config.yaml
head_dim: 32
rope_fraction: 1.0
init_std_down: 0.00404
beta1: 0.93
Below are experts of layer 4 (counted from 0) of a mixture-of-experts language model. Rows are named gate (a neuron's input weights, with its number), up (a neuron's input weights, with its number), down (a neuron's output weights, with its number) and show model dimensions 0-47. Each number is 128 + 24 x the weight over its row's rms, rounded and kept within 0 to 255. Numbers have three digits each.
Before each expert's rows: a language model's description of what the expert responds to; "mostly gets" lists some tokens that are sent to it at least half of the time. This comes from a sample of Wikipedia text that the model never trained on.

# expert 1
Description: Mid-word noun pieces. Word-final or inner pieces completing technical and general nouns in expository text, such as gen-ome, c-ave-olae, rep-roduction, coll-ater-al.
mostly gets: " geomet", " car", " element", " protein", " tool", " address"
gate0:149112092123124164152140154152172129130168118133107149142152139146131126121134096116096117094123143118118123159056113148082121159153144124127045
up0:146120117151123148136147133170162145157152111167121099156136118138100113123109105132125098110122089099167111168096111129092106130153117119124106
down0:170120150156117131135156126134137110113106087095141107154121143118145170116104132106084096149137084190157119140132150121095132130135123098095108
gate1:117122135122139136147104112180143144168138113152187123135151118161140154101095125110141111090090155111135124130098178166147131128167157113133146
up1:122104117132115159148131075144139104123108119129166118143133137106155148118129143107129132096107149130103171115106165156171125118136112092136118
down1:132139132110161151133196129093149128113092145134152118087127120105117111109142113130161113131138147163171071150147140138145149147102108171156142
gate2:140139156168116123121176130129120155151137132153119151132107109105128111124115154136125097111096093140173147160136139126149144158113134143140123
up2:171113132120158147134119126125166121135145126154113142125116126110162111139109167111105132095134114159160092135133087126131142126119083155132106
down2:139135162119107140104110149117151175153111126120154128176130116131132101172199112114125150082110151165089163124143178094123124136155141157157124
gate3:125123104109124144135130118142121171048154130109138122108125137134085133136150149135127101128147117152097165133148164198113093147099112140138128
up3:122136147101114140118189113144102168071168106146161138134129162094130127116130093107161086146126133120112163158147133167172117128125128128134089
down3:117102152118107083121161089169110080147081065138146126117087117141150181127132120151074160108126157095151094143090127118165108118134122142119128
gate4:143098146142157124132131121162118128139154096137150156140112145118169109164090122145156123120135145140096143124185129087111144131087102092093176
up4:160091124125157148159128089131157096143140091127136122122116133102108091157143136105124125117123136118086114075174132136132142191107107146129167
down4:127148124142131091129161120154126086092135103144158140135164107165116121130124095160107118132149135122138087131081125160086136153092130166106129
gate5:121174087119112092132125120141128173176144152091089181131164121159154122106132100136152141146113155148088135142072154113139114111122161140145133
up5:170123122088147119128136136086127166159128130119090144137146161129153140114152133158133100180118134152110183141099115095142160088102165137137132
down5:122124128128141138167134140171103087110083117104157145101147151120128103096109134158109126142155133163162139105131150147115132138117121146118093

# expert 46
Description: Word-initial fragments. Early pieces of words split after a capital or quote, often names, such as Later life, Symmocoides, Sopranos, Epsilon.
mostly gets: " Tra", " Cas", " Tur", " Cy", " Od", " Hol"
gate0:135120116075173109145129130132135157131084128141172179120114173130147155172124172149139137097173112120123116117105097112166130121164131078102131
up0:148092131128137113154146124136151106159102143137130139135112157157124149202082137106161149101182139171131070123107103121166121121150123126102139
down0:135134091143140142128067156137138127078134128140136111162133125124127170103102073135125155132130119109158117117116126147138078153128125111080092
gate1:089123114096129133079129182146138109148130135118100132124143156110158103135149102156130127124099113150157096144136130137089143120092146157181099
up1:117085093120155101111157173159122151117150120130139131168119212154110168158157115154126109153125131147118081165158113122108132130177126151169107
down1:162089121160128118121105110168154137115146106136111192133092139132099161127158094128155171113136179114124111111088111120121153096161119142142119
gate2:131122136112094109148102141195147141153169152122149138088112118149153110149107130144112171156130175129121134081090154102133136113118116144142130
up2:167129122128096155136104148170113098135166122127135123125127115112111111107065135169169153120150123070122091122113148120173140098116109115150091
down2:133185133147152099157188146116157110105114118078133146138118122108160136136095139124155141140111103094167104103099086123111146085106104116145120
gate3:173126143093143162108116083120124109154079108147138131145128118125156150119082146122148124101098145141169119141108157105143110139072122154141143
up3:119125106123167156138151109110126105161109117093124115124147114136156124130072153124143151132092118183136131143139129088156125153123148108148148
down3:123123164104120114147113168135189104121123165171125140149141107144151141125134142110161104114099104139103132127171179121165108146128127135168165
gate4:146126112130168128104096111129107160138138162138141153141181098170170148145136165103126107120152104122117125146109164140129150115128048112077123
up4:143118127102166123123098104126089133145139173126160147117171118164158170150107150083124156115125112132153108170146137130163149113140067099117107
down4:127161120121098118124129144141107100153142107108088102124149136135102103128123115146148125143163153157174107129109137155140135172132149145163100
gate5:148147154172110113110145143141135162134161125107151096126074144132096185132137131131138156109107118101123130125120116097122135119105178142141125
up5:150126137155149110094147164124138152147161113104176130131105130145106145134173113110154129112113123148142125128094083099132084154114158175125146
down5:151083137094123138135194141136144092152124121150096098165126138147108122101157137151129147116113120138106157114123131110130062123134183134158149

# expert 51
Description: Infobox line ends. Line breaks ending infobox and list entries, plus values and labels there such as countries, Key people, Insecta, Kingdom.
mostly gets: " Romania", " people", " Wales", " ==", " Mold", " Croatia"
gate0:155143135141165136127136169129104110106134112122149123162145114137156135126113160132115059138133170114119136182100132164120090103128129133153111
up0:154151140134183155142135135119077126112118138130133139149155124152176131162122149123116096160122156096143138147102135124129137132101121080149103
down0:113113115148115139129154111102146117113099074119112149133094175188129140135153106145090147120139130116126128122140115086141117120140138139121118
gate1:167130137145168126086120149096133160125116162115133145141135130129095117113145139087110137110133108108114132110105113131136131149128145121104093
up1:136105131135174155108101157097137138127154119153157168148113152156106148107141086121126116134088116107146128152123116100131125143140133081116102
down1:088156121106081132122128127150151118161129135152093118113092165153128144108090157131138154121154129133117109096156162141120123121143100128164158
gate2:115108142140172173123112178113127165113125120108136099135105110069104142133124156105149089150138118147145116130104098174123130126150095080149108
up2:137142128116128155130143129079110157105162129150125083156117098084115162150135122111127119116129102145149111119113126156122082127141082108158115
down2:117086159114134150095143132110119116160130129121094175166145103128145114108123109123162148132138147123112144137174094103151132103125168162168112
gate3:132144164153169100147099121104159138126115132113143151123140141118165148154149122086130061160132151078112108140122090171117135140152170105125143
up3:099147110141145139109093120126190145112126100136117144144120151158159153166133150128128052169131154107128133099147102160094149116170159099131136
down3:137167079139146090118120095102166141143082128107114140154122135117152156151112101096148179111106134142118135139126130117121092133143102099157174
gate4:156113127152129170104101192103132109200116135086145121114136110103132138151157105094106130125111148126149114135163159109119102122121155151163138
up4:187098128132148178108083181111127150155137141108181104116110109135110168170133115120128146105130113156141106117176127100107132111155183128180128
down4:149112145121088168141144132063134136143114164112153168144111136146112117152162104144133100126114114106143127169126120096110115165121148155151129
gate5:103148140132134119103142142171118158112131127127165188149105132134134122136135095121099128117126125125150140162120106071123095138137180115101146
up5:118133165164098137126130128178155147108129110089150165145111115110110109127138109112124133128126149124120151138116115121132128158119154076138154
down5:171156163122125134150139125151121114113108089095110170137134106106123114140167131071184111146091168140134108118160165101150123141157107090084099

# expert 43
Description: Inner word syllables. Middle syllables of longer words and names, such as Acc-ol-ades, harm-on-ica, stat-ut-ory, Sub-mar-ine, Wheel-b-ase.
mostly gets: " Primary", " sq", " transl", "iv", " Elementary", " Free"
gate0:144139124172129166144141130115105122129154167157140097110131103101165078105173145123142120085090118132146122121143131170137122099118105161096096
up0:106127140137118153136163120119142092114136157120127090135138139107096155127133151151077102127103063183135110124099127150166135137132148123136141
down0:125124150141124108077147157201113161168129123125134081145107172172104140121109080158117130128115138107126135127159151118152096168160121138173129
gate1:141106144114122169107134129108134122128113112122155137125078114116108095157152105156086133111134093165137151113160079122131146147170176159173173
up1:132112170111154115178141109133120145132145114118152166105141072103124092130167167144059099143123109121145146105129074135153131122134117107151154
down1:124142098145155077140077109118148100114110099108128105075134097140130146114116078157132098113160155097147084113106100128128132148144101103130146
gate2:124110108138161098122145090186145142127154119149130091148120092133126113134128136160131132113096117152137145147121143161081105135128159127143141
up2:113098128158140107177121096143134123135114149081158140110079115138114105095088148114122137140123112119126115145084105153129123162091145077138147
down2:134086141091116137101108103141116147165141142143151189115151120142126125087128129088095136168160131123133141128101104084082109152156096126123112
gate3:121124114167149163137125125151166149145118121091173124159154130114133162145111131160154157112110103130134157111122153133145146135086162115142108
up3:132143109123117148112113133131114136154121160127139120131153121176108140101139141128109103086103172151147111177129119153131144129121159150169153
down3:063152132191112119161131151135146134108148168086160143111170140111154088116109161126144133165095089093116097124122104164084117162113137168139125
gate4:146106089151110108101075149130093110161082103119136152132130094119111133138123134109122143094113087113100117179131150079112105133140154143120134
up4:127132093121126119161104125079076106127137155082117113158126144096190116125134118118147128113131092115135124146117091143116117143125161133158137
down4:104105073163119131136137107121116117119138119126135124130142107145163101126102084131155130168115177115168143139107134147162169109121145129161113
gate5:107122098116132095081139113096096145132160140145156127135107085126109106134123096167095101084182094156116171100102128112125115134150151130155102
up5:110127106126149076126116096153104118105117126107149133136140139128138118101148188136136125131113143082156106126107117154152144171080163089080171
down5:132133149113110144146105135167099097108120140121130141141113074077124118116148136075153142128074172093140073144133114114146146107077115120136123

# expert 63
Description: Sports results wording. Words in sports reports and tables, such as won, over in a 6–0 win over, in, against, Cup, Championship, scored, shutout.
mostly gets: " won", " Championship", " Cup", " scored", " champion", " win"
gate0:140084150133125137137100125128186125130156128122101147118145120150159100158148073096107099149136143111109140151071135123130098121123123095155106
up0:114093109117168151146145146182147147151147155110134157099138119133140102148141123102106113100136135126113118097053115153155102116118099114102109
down0:150163088109130104119129123156149089154110095110151115145121128114177123143139126168153098130093120166152110085127145166141129135140137141107115
gate1:133146137150143169168090140132115140111127153104127106100141103139129141142101119114168125133113088148139130106086099101166101121111058182149124
up1:105115096175124145103131123124133152132143122133140083102132158155175111115142123136156138158115107116139158142091113132154094133146055155126078
down1:116130111111125125114140098096109105139158122126081158120100143124122125114104164173106123079119127116096126118125120134146159142110157084101114
gate2:154121085140144131124074120117135123107134152146140143161092125099134132124098105159172154160099119142172133114142081136168130143142121144134071
up2:110156094121110155096129118135134177113121124140168134188138139144126107128118115176137141128157133130162146109111098151142129116140117180140136
down2:141137102115129086130153120165117136178143112140078128152110133112139165151105103084123080097180165112115144139131124137142113089126114118144128
gate3:087128127100076143149147131095120088138097149154117085141147138114139109102090114092137125085145129120119138146193045120137129130118144121127135
up3:096117091105108171125139139103101067149135131124153100147131107124125134135090123111138115108126129108127146117133113081170108169104158129120140
down3:135160136131141116151116136115144102124140093144148090138150142138138120156168122149099129128181131138142098146110203138135165141130075160175115
gate4:137118119138131122112168128109120118154146113145170120150120115157113153176130085115133109131104123150190096089082114121180144119107170136098135
up4:123152129135090103156121134147150104119133113109186100166123122119174117140120122112133144136091154103139155145130098161150120144139178075103132
down4:106150124115158096158112119104131124159144169154165154133111151117142142081153126149161153141117111113125116145203118113118059144137132127119128
gate5:171134152102142141146144131143124106164070133148145168116111148091117151161123147160129113092141123131165130158150142150138168154149126110190149
up5:133134140097132126132116154130143127116191120141067154120094151030101144109119125155119140169137144093161106103132142113149114130107121121180103
down5:113132134173170097126127150101164135092156081157169113154107155124094113102153142136097150118137147119181136124140119097140075142133108144120082

# expert 6
Description: Table breaks, odd characters. Line breaks and cells inside pipe tables, foreign-script bytes after "Japanese:", accented letters, coordinate symbols, and capital initials of names.
mostly gets: "°N", "′", " MPC", " rein", "^{[", " (p"
gate0:110172096135153151115138112093078137124117093136173125136119131124119112133107135121113093149145070155096156137125135063127150174156097103145109
up0:112172118112121166122121114112088170156151153133187152125116142093124171139121129094109111140123101176105139131128091084128172149140092069141101
down0:118137154187117151135127163110148165152115122136176106085097092118078103108158109081122151110100137111103108117176158130125137161164135120116136
gate1:145103116094125149152074145114114116134198120113091153125121181172169158126122128124119134132101145120106160124090147128135102110157147107091139
up1:157101107096137118150115144101140146142150111123090152143106111139185154170147149112114139153108113116149154137096150135182148087163124100102140
down1:137138123102115133135113094122165119090106102111093146108154147162169157161064102119123131163118095110119169107103147100126110131147098156128114
gate2:109158134110126137113113114154141138189173134127131141159100111128144109109160157139183084129094161131102094142093107163158130151147136116125148
up2:132142106122159160120121112153152151188168153142140145172092132108114097124136165142150142116121172162120112129103109130184138155145142115122147
down2:137131164139140084124120125102118118192128134123125138098106102157134123150105120140167135140122141154110068154140157087122126101100127121156120
gate3:076111167133149094146137128124145109144139149137138079156145137116137147126123145100204106157092146108128116127160099200143078083138155151131126
up3:080141150120131109171099090127139115131133151155109107159129131099157126143118149094168101149116183111147113098167119164144112079124149139158141
down3:141156171156096116122146070137099101184170115154155100167089131140114129149099141118118128138122108149115114124096090127082141069152104121175137
gate4:137151133107140103103178108143114130132139129108189131137138155159122044133124129132111123112107163144162177146169097136120148129114098127100121
up4:139139133106133120144161116171088156149127133110146113149140141167123084132127122163107138089150135159139136120152136103096162079125106136121117
down4:101143149110161121152104101120123152177167156118106117137158120108137165152173168145111131164086113119140141159095120096103126102148137127162167
gate5:135123149125127095121131118155111157150165150131135136119107136158113149117158118109100143073101097132131099127103120138116132099078133148141152
up5:146150154156140094124106124133100099160150131139129126131130141147135107111162151086099114121108078100105067125100102133123139131106121153143161
down5:116143130122098142184095151096119097117109097168158094129158114118121070086160156116117106131159104139162130157125123100133137148153136131160113

# expert 23
Description: Linking prepositions. Prepositions and connectives joining a phrase to what precedes, such as of, with, by, for, where, plus However, Despite and Additionally.
mostly gets: " with", " by", " However,", " that", " alongside", " featuring"
gate0:120138096152133135147118149120146176139137136119135088120135096116139168139113122135146108104136133111107141164127139141181094139137143127123098
up0:138099125143154138102111147112125157142156146149137119132090123124122136135132107119160134115143128118132140131160096111156088164105133165141072
down0:147135146134091127114109129152116078144154130140152149114142190176131084115132131153119158136137127123155128108150133088090143174153103138111154
gate1:125146136174127166112137110087102148108143102118145112148083133139122228127155150124166116125130158138115091119152126107132147159155119133140140
up1:137137122146109141101117132107124124137147117138161133138059112131152208157135141158148129120117147098142097161130114117125144153145164116143160
down1:125171113151120105146104122156175110137086132167133177129139116115131081100119097117128089150062147099142144158116131125134082134129148106144086
gate2:104160115111086125161106138130112095124134168140099139114129117124094133106100110130118158134119134146180147140164112132114108115115138107136168
up2:107106127057119117117151157085117118083122116126112113182126112120105091088087122140146154103108130128139100142169113109118112158149127136136143
down2:144120156139087116099133147123135115131144121077130097116128175088158145160129125127132122124123122148084148073124161122108120158151136172125075
gate3:131134158138147117121140121157126156111100132162133123127091153111172117134147138130092144128136159150149071148093160135158135138081137127174100
up3:163128165124171163119111119133114156155134144138099137104145130104158121083113125092123144132158132166113117123123142123148160139094149125164080
down3:130064075130144127131113098072111101139117130124140122135151125153131116141110110092153102165195135131119132144110102124096086113149130128107139
gate4:122091157175131148155134125103166125167154128157123153138123112092149110154151167116142106134115090122097105129105126124169121151113134126140102
up4:124150181113107146122101111098122127116137192148148167096170079124128125153170126099116131087144143090085107123142087134133136138084137139124134
down4:143151112105128120131102107123135143138101147103139123079147129124121157121111123136119163101106164172074176128131117119072154113114139140137146
gate5:102123152112109109091124130164122135105145155144078116147153140151126139123111144130132128122124138128116160111152159172110131147136118145138111
up5:113155139088101139125120120150183164110138135111147140140127075128111134137122173104129140094112132117142142105131149166116122148111097137144110
down5:127170164164144104181122087126131117175130095136170135115111108098133118120145111136129105161124105142147153092104107090141104160127105117082127

# expert 47
Description: Commas ending words. Commas, often fused to a word ending, closing list items or clauses before and, which, who, such as bread, Parker, Ushuaia.
mostly gets: ",", "s,", "e,", "a,", "i,", "er,"
gate0:103140098108122136143114110143149106088097150112177125116142116077168149108093143100115125165121137091126164115140147141136152142103117129116140
up0:106090118154117129137105137126127119140089138116146136110144131094137145139136100105090135159136159089135126120154125154137114149071137116128140
down0:133105122114125118120137145107100157145131109157128097116131153162088118145145131154159126101214143148133117142131110149146107129117146123188129
gate1:115126205140132163101129110126095137120135126126121135141117147147167132154125086115141113135116150136158124119119110137136161131123093126118115
up1:115130157125141122116163111130126155126135133117159146119174148138120091138084145159110119143124128113122168085118092181121121165118136119107101
down1:142149129135141079098137087119119137087115134110155115097150137142098131132088156172130157140135089108132114133126136158123125145121115104132129
gate2:132123125100109161166127132095127129111112082158149149123127145122122117121070135104135101131121146137116176136131132163138127150131101113133140
up2:115108118109113115143143092101110112119106128110108128095140147115148090138099130112133089096132135099152092170166158146154117172104127127101139
down2:120131109126138075100117105149132116170146170102108119161141123166159122138167147155118106119142104113150073108134121118125094076098169138120104
gate3:145139134119153102136109101129090065114152130120160120092144111098141068125113155160136124132118120124168105145098115108118140148096135163089109
up3:149119098127164172121071112144112137162109163122122093160120104099131194140165153116106129082093141156136140157125125114133108091103154120131113
down3:129127128120106151131113109129119170175104141116147105174123131155137171126174159119099150116154113137106105139091157128091147093112109139158149
gate4:111092109128161089171077128153106130137131121188119141088129146150090111094143120098093118125114136145150150139109116120146134081123121128152116
up4:105107114112178097170083139167143127135144156117123162123143113095123135088158154097123139162134122133136164111124119150123124113129150108159125
down4:147102139129117137121159127100127119115112129079150156142127108090150103111137133117128138151059155094122110137157153101141120175160128135113142
gate5:134109115104104095126092147142101105106100137117187122091149145099158131115107161117109116121113071116141151162137156146179139149084136106100113
up5:117086141110102121152117159108125098085167105122155116102168128154153125122112146111115105119120122132171130149135133160178113140118123102124172
down5:114132159135141137147157096093107140132127121123125126135137096157114128102147105150150156137166169121141117113108097130119102100151162166129154

# expert 3
Description: Relational prepositions, field labels. Prepositions like of, for, by, among after nouns or verbs, plus infobox field labels ending in a colon such as Directed by:, Genus:, Country:.
mostly gets: " by:", " name:", " among", " Country:", " Genus:", " Website:"
gate0:113121104122101159158128109130133108082123110125118128157133171107106101076133172176138154161128147090134151137102109134112128071140091135117099
up0:119113136108120143130150122132106153129112157115173121146144129095088159117098136116116133169131097139111119156076118112125129114125114163092171
down0:180091180127099090115136145086114175069120104122127091122113069077123106154134138125126098155094152134104142108101104111108176106118139134125144
gate1:155128137102114130090129099141068118146194138115124127130130106120157122161111107112098154102110096156104125125126099105174111141110149167130128
up1:126116122116160131104133112125103165137175133084134134075114162115147173109067140141110147095127151168122125113116150136138125150109110092131114
down1:146129167175083117169100152109152164113106118115108113116141149087155123094136147144146109151151135145143151097150152127140139123101137093132122
gate2:116123157120126135120120123150113099160163150139128108152093132123091169119107134095098138145114117126112124135158136085120118118087120110123126
up2:082110109160120148123128155128117110134161130088127080116151157124135148128114151138106099139141154106121118137135121086111117111099176119137147
down2:116107132114119158131119082100137131147146123132148102080172120129170144121151124146189126080152132145147132138119108142157148146105193134099175
gate3:135101155137138134114120102072099165112142101163154120124100146114123142137092143092108099122131157137139150101164134164068116106148150155142081
up3:136084071095137148076163138179138130115140105146142160154120107129111140120120144121124116093145163124106132147133151110104115124164110141147164
down3:125144116093143154110098157149192112157125131158097114147133118117066132108126136139133100102066198132129116136146132108113132143129099108165178
gate4:124112138101113161105085139114178145132119164182131141122111200100127184141114126130118113131119137156137170093168102135170122111123115108124146
up4:083124156143116132090101144110193181132120139157147154086110176111127152149099091098150101109140121172101136130163116162139126133102148134117141
down4:133163144121141090146127138079119147156137112112149159134124144156060176106122143116118093091177119161115165149149122113108150120131127104167153
gate5:128155155112143135072092073137140126120115101128157130144109122127174122164075126102063150108151108096141120113144117158128145102150103154119151
up5:157167151133116104101126089153101172170150154121098143133127132141143118127075164139125119129174119100156108132132134159131163149136133127150104
down5:141119133159099133171121133143124120178121171110129083150101142120113077079142133131184086140174118152145125146105132131144105160122121144145089

# expert 55
Description: Dates and years. Day numbers with a comma after a month name, months and years in dates, such as On July 11, in 1907, April.
mostly gets: "4,", " 5,", "9,", " 8,", " 7,", " 18,"
gate0:132076154112111111193063109120142149111175116154125121111117150140120090158140165093109121124152119174086100147106120112150136110135112134112127
up0:108188103143115165126097116154105101140115098122137137136083131076143142101115109136146104080112145130155130088130125157133102140120142120169103
down0:134167093102113104089134106143097102117116115098148117147102106097124126110102118133119116129094142082144181072134105137111083149091126138171130
gate1:133086129111142144072141125109100130132120147119140144127119150144100139123151134180102138166148157130101116105156114103154137210142085143111123
up1:120094164107161107121129149123100140155097137099147152116146141118154151111111106185123144150172178096120149083123131140162158180129145095101118
down1:110164110127137095136127092154145154142140120113115089141182117121150092080109126118149093094169103108174126172107099135104122079113147160144124
gate2:096138135152109121137167119139099030141132169141097104145111156059168146118139149118148128118122132142122145151139157091125108145126146118125106
up2:119123187159106134129172110136072037102102162125109132162119160080149138119154140127117113172124153158119148132102122076132113127130145142113108
down2:169164143122103145129128134132164172108138107129145137091148118184130134097121112140119122160188108144172129126105083135107131137158134114096107
gate3:139147083158151151113136140137140166125158127133137094129179146142112106128139157123107110137103135116163133128116156111105120152095120091146085
up3:111128103140123181144096152122102154149106096138095122150095150092126097138114135182145139096111094115132148127151142133152134123147118123131094
down3:094084141104098133129127139096097086141089153106117162122102125124165155102113132139151141098158146142083120126134098136169129093144139169103125
gate4:136128102107180143133151152117100108089126090129112107146127168093142097128104137145109108100123163114128161163094133108122115078118165138126123
up4:150120102112123133098122116126121137147101115101122119135135164118130161104149149151116116075136127110113147124152163129113124160122119148148121
down4:133174120130083105113131135154146117174116165161126199117116098180127125123128158097141149158117156119103122142137141140124130139126126111106139
gate5:137097126115132170126133101116122098147102120114133134179082146133147119155119114107140127072151113150176137115135140146078131086150141074135124
up5:126104120121095140139129101115137127136105130087132178180104150151097105150169141082124136069146138164156140119087141153136133097143182094120127
down5:134181155183118125136132146109138111135105126129116145105142106137125101129140148122133132166127120106078157134080137142137173139113148174103144

# expert 0
Description: Mid-word pieces, entertainment nouns. Word-internal fragments in names and rare words (tat-to-o, Sky-haw-k, Hop-lo-cephalus) plus film/music nouns like cast, song, story, star.
mostly gets: "to", " story", " song", " cast", " star", "aph"
gate0:114118123096123152092141113125143148102124132093157173131122120094154122137133130070095147123135127131168099120132121070157107121111157098109102
up0:142102103099149140116145089134161120132155133087126151148113154149106153135089119107121098061119106107164086138143106085152132158129119122143135
down0:138113096157105161140114062154174085153133101120093120111165134112101177126120132124133116108135147160118117160151101140119164116133112124107157
gate1:080140117165153124135128138082127088131124134114125121144118164120160073155095110126185110122153112147143136111125117127150156175162124143117135
up1:123127120138138166151128132101144114136139125112126157141087144113154072105113095133129101075175113153121103137137119112214142159104131142129141
down1:108139153130115140127134116106109161145128148110127122148140112151084144141145116131158141155188144156110075167115137134106089120137134097142115
gate2:115139089163109100151124107155129131094154135116164117150148152104143123094138100150167143139175137151129124144112094118121144142135135164153127
up2:126147154131146167129101115083125139166095140115090158126164117147143138088133128167147155128125074178134111162122089152138105120110124174101132
down2:183163131132121142111164112106162160152137132126117118146133124118138119083146150141106112110204135117115131119143139162090109115152117106131098
gate3:107098120146149109091119160135141164094114106102104096086147114121143172144109131148160115129117148119117107131165161132169138119095179120157103
up3:123094142128115175123111092132127103139123128095099075092165139101105156116119122154131132105127138136175132121131083117127130152102151131182125
down3:104138087111149175115140101157098148140127157129110154125152140140121145149140105094104145129097138073125112128131135138109166133168113131167118
gate4:123131137142184162102130099147111083106170141096145135132057129125159123150147141128114131126138116106108122128149112072163126160097117127143110
up4:095131140134154122138119109160123118153176119149121129149100132179166144115144157150123169158133089148132138142136070159120149163113113154143138
down4:145127115148118066137119162140134102158143118145143099156167134136095154133127141120116117107102094139120120163172128130146119103118132097119161
gate5:125149140073151124095094124171090098150140132131142097154107122149138146143162153136111107138107165111144143147176138078117105115113135141173126
up5:117144152099137082122112134124092109140133131101131103135134145110111128133144107149072125119123143080124125146179128094151103135128140147199178
down5:144138113113126099123085123100127096149091171143133115163097125170148116134141171117134112133079109131134118128136150170111143111139094134143118

# expert 2
Description: Numbers in tables. Numbers, years and labels in table cells and infobox fields, such as 19, 1970, Total, Turnout, "(IUCN" in conservation status lines.
mostly gets: " Authority:", " UTC+", ".1)", " Species:", " 19", " Turnout"
gate0:178133128125164137130120179155109109170132167137134116170083145142096121128115173136144114153097140143137130132101110151190175121135134114113104
up0:169138129090171152144111156135142156131119202141153164147119151134110162100136147156093127165110155126147149120112089154161160108123147127130124
down0:157093169136160101137118143152143129154163139108122113101143148136109134074146100126107116125110154146128140059114119098147123141172143147124093
gate1:118103128091149097125123133128079140089136111129120106120147129159148150147102096147138096129107171134124114109133087139171138091055120129128147
up1:142132125132160130112124157127143146119137127149114154128156131098083101159092125113117099133145130114143139130179127175144181118051164151120156
down1:130073145122110093118097122166098108136119130134151171142135110155150099119152134114107168172153121152113109157131127128113091150095086143103130
gate2:105110077159102155155122139150117148120115139149134128128105135100080139143115124125127141135147090171155135145135104171120087160095096119130142
up2:110143092163109131161110141148114141102092139112166131131151145093095140140132149139161136135162094136170114176134107173101110171098086100153120
down2:117126157120107157156151127173127110118103132163153129126131139135118117119124121148105155119184131103143137127142133115125140102097165130149084
gate3:168124122087127149102138108165110155130118156123144149090120191117133154135120139160121108132099116101118119124142129203153109152101150111160109
up3:144119141125129156128104120188161154108110141089176100164116093130148139178121133115151095168090144131133092133146127112163169113111153077124141
down3:140122151079174114151100168151147116131133121086064166114135112138155155147142125116134113111106162111123097089156136136138143123102133104123129
gate4:090126130137116071129147149127114121124081149162123142088120110099100113141123136138099096156132137091113113128096160188152129150120088117110102
up4:114144116087141110153149128179136131103122143141119204109121158090151144144107165129157110128132141153172102149123101147139088099109133144150135
down4:145127109166145087126129129144138087125121160144142130147135107129074146122178160116125106140069090126157107097125110100128122137092113158130121
gate5:116144131126174143142128114094111171142150128118115079149178130146098161119138113127127110078129140135127117119110155188115109136100089111095141
up5:099150109115158154129090147135115135136177154092131091179147124154086183147142079148104121079121131163149134100085152145138115158105118133130156
down5:107095082188095112123160148131137126116144148120103094092097121155159110152113136162143125103123128123134142116084118091112096161131165145122159